Weights of a small mixture-of-experts language model, trained from scratch on English Wikipedia: 8 picks a token.
Below are experts of layer 8 (counted from 0) of a mixture-of-experts language model. Rows are named router (the router's row for the expert), gate (a neuron's input weights, with its number), up (a neuron's input weights, with its number), down (a neuron's output weights, with its number) and show model dimensions 0-255. Each number is 200 + 20 x the weight over its row's rms, rounded and kept within 0 to 999.
Before each expert's rows: a language model's description of what the expert responds to. This comes from a sample of Wikipedia text that the model never trained on.

# expert 30
Description: Direction and region adjectives like South, Northern, Central, Eastern, and first pieces of place names such as Gal-ilee, Cass-ington, S-opot.
router,221,170,178,192,190,236,222,223,204,205,218,184,203,182,237,204,166,210,203,164,213,224,209,195,233,212,204,195,179,202,230,187,217,206,200,159,205,234,191,206,186,176,192,214,221,205,168,226,238,209,172,185,205,192,219,221,208,204,190,201,203,196,241,219,209,208,232,232,179,235,205,212,199,185,174,198,192,207,188,230,186,198,192,149,247,155,152,203,181,223,237,200,190,185,198,168,198,215,188,198,199,198,186,199,212,168,210,192,186,209,214,219,208,177,229,224,199,216,235,201,205,207,217,184,200,190,185,188,187,206,186,200,224,171,214,153,191,184,221,195,227,193,183,192,212,194,174,175,190,186,234,171,186,194,191,239,165,176,215,201,197,236,209,197,230,217,170,205,202,211,196,220,222,204,240,210,191,188,206,189,206,194,211,158,195,211,218,202,208,194,208,184,185,181,188,201,196,184,207,196,185,237,208,181,209,231,192,192,195,209,219,226,195,200,215,201,250,179,196,160,187,214,239,218,219,203,178,219,218,262,179,188,214,199,213,198,211,245,190,192,174,188,220,147,202,180,181,201,181,181,169,214,188,197,201,203
gate1,222,206,170,191,221,206,199,213,211,169,217,205,224,215,219,183,188,174,190,210,195,213,191,234,212,227,178,158,176,238,201,214,169,195,206,202,231,178,211,182,228,190,232,208,219,214,207,213,199,211,180,209,204,204,204,158,231,184,184,243,199,201,206,194,191,197,205,193,202,184,195,231,238,203,157,174,201,207,211,218,184,222,207,172,212,182,158,181,174,249,199,200,210,211,225,193,168,208,171,201,201,196,202,167,196,193,219,170,235,216,172,209,245,206,210,207,223,217,183,169,163,237,188,221,180,229,165,196,195,207,251,189,193,239,197,172,206,157,193,201,169,213,209,188,188,224,196,209,213,175,190,227,217,187,222,190,194,201,205,272,184,212,205,198,218,193,226,212,213,182,184,220,223,221,183,209,177,199,199,192,193,228,198,208,200,171,206,144,187,183,240,194,228,179,163,209,201,212,179,188,206,198,207,176,214,213,212,208,184,207,189,208,200,224,208,207,212,205,187,193,192,199,217,201,188,198,222,223,200,212,209,199,178,187,181,178,209,214,204,163,193,223,183,141,196,201,198,219,217,187,181,197,168,180,198,211
up1,213,191,188,233,206,187,170,186,210,158,200,207,184,210,208,194,184,179,207,195,186,184,236,214,230,202,207,186,224,220,190,210,225,204,178,210,201,188,188,209,198,200,206,197,190,172,240,213,203,166,173,178,205,202,186,225,214,209,197,191,174,169,170,181,183,220,150,239,199,201,200,209,176,209,182,196,218,161,170,179,169,167,214,219,232,200,187,196,226,191,193,171,194,229,179,240,216,183,183,188,216,211,214,200,202,192,185,207,185,209,244,217,184,193,180,184,207,186,206,182,196,164,237,179,194,222,188,186,184,219,189,180,218,224,199,213,185,203,202,217,192,177,216,198,198,217,202,195,206,193,194,226,230,215,219,163,208,176,252,213,210,154,206,192,181,212,144,212,166,188,187,258,202,205,223,216,219,201,214,206,217,217,215,198,236,231,211,217,201,228,193,225,205,203,206,176,210,216,206,235,214,198,244,201,230,229,201,167,203,244,193,212,199,185,208,164,219,186,213,175,211,214,196,188,232,206,213,182,199,208,206,154,206,197,190,179,205,176,236,175,180,170,197,185,217,173,179,199,248,204,186,195,196,205,172,199
down1,195,223,191,209,206,181,201,186,171,179,193,192,177,189,192,189,234,193,237,194,195,169,227,199,253,218,212,208,195,224,220,192,188,196,196,220,223,167,169,185,177,200,196,201,223,204,196,207,220,169,194,215,214,235,206,182,208,215,190,149,222,209,171,201,218,190,193,206,197,182,240,164,193,196,226,235,200,200,205,180,200,195,247,186,161,193,241,188,205,188,183,193,182,193,247,177,183,178,222,205,225,196,205,211,212,212,231,209,199,221,189,199,187,197,171,186,181,193,224,222,247,191,139,181,206,199,209,220,163,151,175,215,202,231,197,205,210,212,211,233,218,221,205,191,228,213,198,175,181,168,233,186,189,204,203,198,196,198,192,200,221,216,208,177,173,243,185,215,219,195,203,163,193,205,168,173,180,199,210,217,230,177,162,216,218,201,162,192,207,226,214,238,219,228,207,186,188,192,196,199,201,195,155,191,211,189,224,174,195,169,227,203,209,211,211,178,180,189,222,212,180,200,196,210,194,198,197,202,197,199,223,202,209,223,206,197,166,182,172,204,204,213,215,162,219,207,243,233,233,212,212,196,207,208,220,184
gate2,183,247,235,203,191,224,211,215,171,187,231,223,197,192,203,194,184,189,219,167,178,201,179,240,195,224,230,198,221,161,182,188,193,184,220,200,214,216,189,178,197,211,243,185,230,198,215,183,226,238,208,197,199,199,218,173,215,155,169,224,205,186,199,162,191,234,163,176,226,216,231,203,228,178,179,187,204,210,174,200,216,201,197,202,172,205,200,191,220,151,181,252,181,217,189,193,197,186,182,201,199,191,220,232,179,194,227,199,178,187,210,214,206,224,213,173,186,173,205,173,207,209,203,199,217,219,189,210,162,198,212,216,205,201,187,212,228,184,184,180,167,223,204,181,170,191,178,202,211,188,249,201,194,198,190,218,226,212,171,224,198,203,230,166,220,202,203,192,202,197,214,217,217,220,212,219,185,185,219,169,216,185,191,251,204,218,195,177,202,205,239,197,196,187,204,222,218,213,170,192,201,216,164,204,201,204,194,207,208,224,172,197,225,217,161,194,180,203,230,211,172,224,163,217,190,206,206,217,198,206,198,235,180,208,184,190,207,190,206,197,199,210,232,236,190,197,219,191,158,180,249,188,210,177,213,228
up2,200,187,228,183,205,168,188,205,185,180,218,189,236,197,192,184,208,197,174,237,178,202,182,182,223,171,198,220,204,188,191,162,211,223,152,187,216,222,207,200,173,186,196,182,197,226,161,176,206,198,209,182,193,197,182,223,208,186,222,183,204,198,173,189,203,205,194,206,193,199,212,218,161,202,223,214,182,201,227,268,240,176,162,210,169,202,228,198,193,241,184,205,172,227,198,186,166,176,171,204,183,183,191,219,238,203,213,194,193,180,198,187,182,169,184,200,216,199,201,205,223,173,222,186,227,217,206,198,202,185,188,215,190,238,188,210,195,201,186,189,217,232,181,185,222,220,183,218,202,204,182,211,193,161,219,177,194,233,145,187,236,170,220,196,170,175,201,247,223,201,239,185,191,194,210,209,197,186,145,196,184,198,206,184,213,171,168,222,181,216,176,214,238,245,185,182,226,194,223,199,178,209,193,220,203,222,183,223,210,199,204,229,189,184,221,203,197,216,190,166,214,171,194,194,188,190,187,185,181,215,191,203,216,183,200,181,165,211,194,221,217,202,211,204,194,213,223,181,201,223,236,203,217,220,216,175
down2,197,234,225,212,164,188,220,204,181,204,216,210,204,187,228,171,209,228,171,197,217,210,197,223,176,221,168,156,200,221,210,221,193,233,190,195,209,212,196,218,242,172,220,222,240,197,218,222,196,222,169,211,226,212,187,230,220,227,215,220,174,204,156,232,203,185,238,209,181,224,214,190,207,201,241,193,223,189,190,178,207,217,213,198,226,198,175,214,209,156,191,229,201,209,215,189,202,211,255,212,230,225,197,184,166,197,158,210,218,166,211,193,227,184,155,205,208,218,191,189,244,185,193,215,183,160,202,205,215,211,213,181,185,189,223,219,219,188,180,208,181,213,170,189,209,191,214,222,204,173,184,217,196,197,224,205,179,181,168,152,211,242,194,196,198,221,185,200,229,205,212,233,186,209,224,213,197,206,233,213,206,196,212,201,165,158,188,206,210,197,187,191,161,179,198,199,189,196,214,172,190,192,224,167,194,183,209,176,193,221,184,229,200,195,219,194,214,204,198,169,227,175,170,220,208,194,202,191,195,174,210,225,192,230,224,222,168,217,195,222,190,211,175,168,177,208,193,210,196,201,184,212,194,187,208,205
gate3,207,216,227,218,210,203,180,193,188,205,225,217,206,215,185,219,194,212,186,196,146,218,193,192,185,222,200,249,198,205,200,181,199,178,229,182,171,236,225,158,209,217,219,177,175,165,206,193,225,251,180,207,178,206,210,209,222,176,184,216,162,180,200,193,210,194,188,195,215,229,183,224,232,169,188,207,186,184,198,195,219,201,204,193,234,184,216,218,181,156,217,255,188,203,210,230,222,193,187,167,239,214,181,214,170,200,213,230,167,207,205,185,180,197,207,184,214,175,208,198,225,221,186,162,219,238,210,204,196,189,224,229,192,203,211,186,213,178,166,239,179,174,224,216,173,191,204,226,216,209,188,211,224,190,225,178,168,160,193,160,208,198,193,212,207,194,202,192,172,204,171,203,223,212,190,192,216,208,227,222,219,198,183,195,208,174,195,203,228,212,190,183,203,200,194,200,209,226,204,224,206,211,203,193,193,207,198,247,199,208,201,219,200,212,226,192,200,189,216,221,185,210,214,167,210,172,227,217,160,220,222,197,216,210,187,179,234,216,226,215,193,223,215,161,174,180,175,252,177,205,215,180,208,194,211,182
up3,233,170,178,185,210,178,199,248,184,201,199,216,202,166,182,207,223,182,195,211,184,188,173,200,192,154,217,205,226,208,202,200,194,189,213,219,238,178,188,201,170,215,180,179,164,223,182,203,198,165,187,196,207,242,191,197,216,209,208,218,256,166,180,175,222,195,239,168,211,190,192,182,183,194,234,181,172,223,176,183,182,222,217,215,198,208,180,191,225,193,172,215,223,213,230,241,210,218,231,215,189,157,203,196,207,212,181,179,182,207,206,186,231,203,200,210,171,215,224,267,169,216,189,197,205,190,216,181,204,237,174,190,216,213,228,226,201,198,170,209,204,188,239,175,183,195,192,171,192,217,222,208,208,218,215,179,198,191,214,216,214,197,226,212,196,166,189,228,224,179,234,194,216,186,199,209,180,184,214,176,195,176,212,205,198,233,193,197,216,186,188,239,215,204,216,227,191,205,196,225,203,201,228,194,198,221,186,164,204,177,189,223,242,181,166,179,218,199,202,188,190,189,230,197,172,197,165,202,224,188,211,169,178,204,221,217,209,170,205,190,215,201,188,204,218,180,223,165,220,221,219,210,195,192,216,206
down3,204,199,212,201,217,219,199,172,195,175,156,179,188,193,224,217,208,211,201,201,245,191,198,175,169,227,192,178,169,222,192,175,190,169,177,173,196,206,212,234,230,182,174,205,198,190,169,187,220,175,193,205,191,209,251,193,165,177,215,182,195,197,195,205,218,211,177,214,209,205,207,204,230,222,185,190,220,202,221,190,209,205,203,199,204,224,198,205,220,201,206,191,226,192,164,189,170,199,195,235,187,184,165,198,191,223,223,197,227,219,204,198,210,195,192,195,194,199,192,195,178,238,209,190,222,203,164,223,206,195,216,175,221,178,204,219,211,225,203,226,216,183,165,187,187,205,239,185,228,229,255,222,211,199,220,196,207,167,201,189,164,206,179,230,201,222,208,233,173,180,206,190,211,185,192,185,196,221,153,204,175,155,181,188,203,209,194,194,163,195,185,153,215,163,202,225,204,168,192,192,198,222,210,179,204,260,210,219,186,182,190,200,196,156,218,225,203,169,194,208,225,213,202,186,220,191,213,200,212,156,155,191,179,206,220,202,199,171,186,185,220,210,215,212,154,165,207,207,218,214,198,178,175,222,204,187
gate4,211,220,193,211,226,183,198,189,176,214,207,206,203,193,163,197,167,206,178,168,232,191,163,217,170,186,224,212,193,201,208,183,188,181,157,203,225,213,230,183,207,186,183,212,131,172,198,197,198,245,212,189,178,174,200,193,212,227,236,227,225,182,193,211,210,177,185,201,180,214,176,220,179,206,194,199,225,216,167,215,227,184,214,219,183,187,211,161,210,213,217,207,203,203,181,160,189,205,215,195,187,205,236,151,209,186,202,191,203,200,202,172,167,168,214,214,218,224,206,194,194,252,189,222,196,206,210,182,243,199,222,188,196,190,168,203,178,172,201,199,209,208,212,190,212,225,223,198,189,214,191,169,204,199,223,237,205,243,181,202,193,203,175,199,162,181,214,205,177,214,218,180,217,160,214,224,190,217,192,207,193,215,176,186,230,217,212,182,190,150,223,212,189,212,182,241,220,212,198,190,217,187,210,195,174,196,198,214,232,185,201,195,194,198,226,202,169,206,192,214,207,204,210,178,233,205,207,218,181,185,199,205,216,172,216,138,215,236,191,224,226,194,218,198,190,186,175,183,183,186,178,175,198,207,203,238
up4,179,176,227,191,215,211,190,191,155,194,177,194,207,222,226,203,181,216,205,211,220,229,228,190,244,247,183,181,206,213,214,217,190,207,175,202,214,177,163,193,192,200,214,176,248,203,209,185,195,206,202,225,219,202,200,208,218,168,204,185,189,231,178,188,184,161,219,214,209,182,216,249,178,179,240,228,190,215,196,216,168,225,178,184,203,218,184,191,229,232,161,197,204,203,210,223,202,193,210,215,233,195,200,222,189,214,207,182,192,193,214,160,171,183,195,198,184,207,173,191,226,180,215,200,172,215,190,215,188,214,182,192,184,242,202,195,210,189,187,201,193,191,200,199,210,191,215,196,187,203,229,189,223,211,217,204,202,213,177,184,225,193,178,239,195,204,166,172,182,201,173,169,191,190,183,211,233,222,196,185,224,191,180,229,217,191,225,197,211,228,185,225,171,212,220,193,198,188,195,209,218,213,180,204,229,188,191,197,181,204,216,200,193,171,236,199,163,198,181,203,207,171,204,178,175,200,179,196,196,127,204,220,213,199,163,246,171,171,185,194,196,177,204,205,233,207,234,172,214,203,233,211,163,216,226,164
down4,213,226,186,208,220,207,180,198,185,199,202,182,205,196,209,211,173,207,201,210,187,178,248,194,190,141,228,227,169,171,183,193,202,215,205,197,201,168,222,202,201,196,207,229,200,202,184,203,227,178,220,177,213,213,215,206,191,200,179,185,187,169,170,203,182,203,178,150,179,214,234,192,199,216,185,211,241,177,220,179,191,164,205,189,203,181,211,232,206,167,192,209,193,216,218,216,201,228,196,193,197,229,197,193,203,166,224,165,193,174,180,233,232,218,165,198,207,231,198,180,210,181,173,191,214,211,198,204,213,187,204,212,180,167,204,189,226,174,165,200,192,203,191,213,213,190,168,208,191,166,211,218,164,205,166,157,226,177,208,189,223,202,212,181,230,213,191,216,190,216,187,195,193,221,208,173,207,178,187,208,219,216,201,212,208,154,206,218,194,210,161,223,186,167,201,218,195,188,207,202,184,191,202,235,198,193,193,220,254,196,179,171,227,190,186,191,233,201,194,182,195,205,226,188,188,241,197,202,215,229,204,198,146,210,208,228,200,202,151,157,173,204,236,168,191,223,196,217,200,202,205,215,236,173,185,210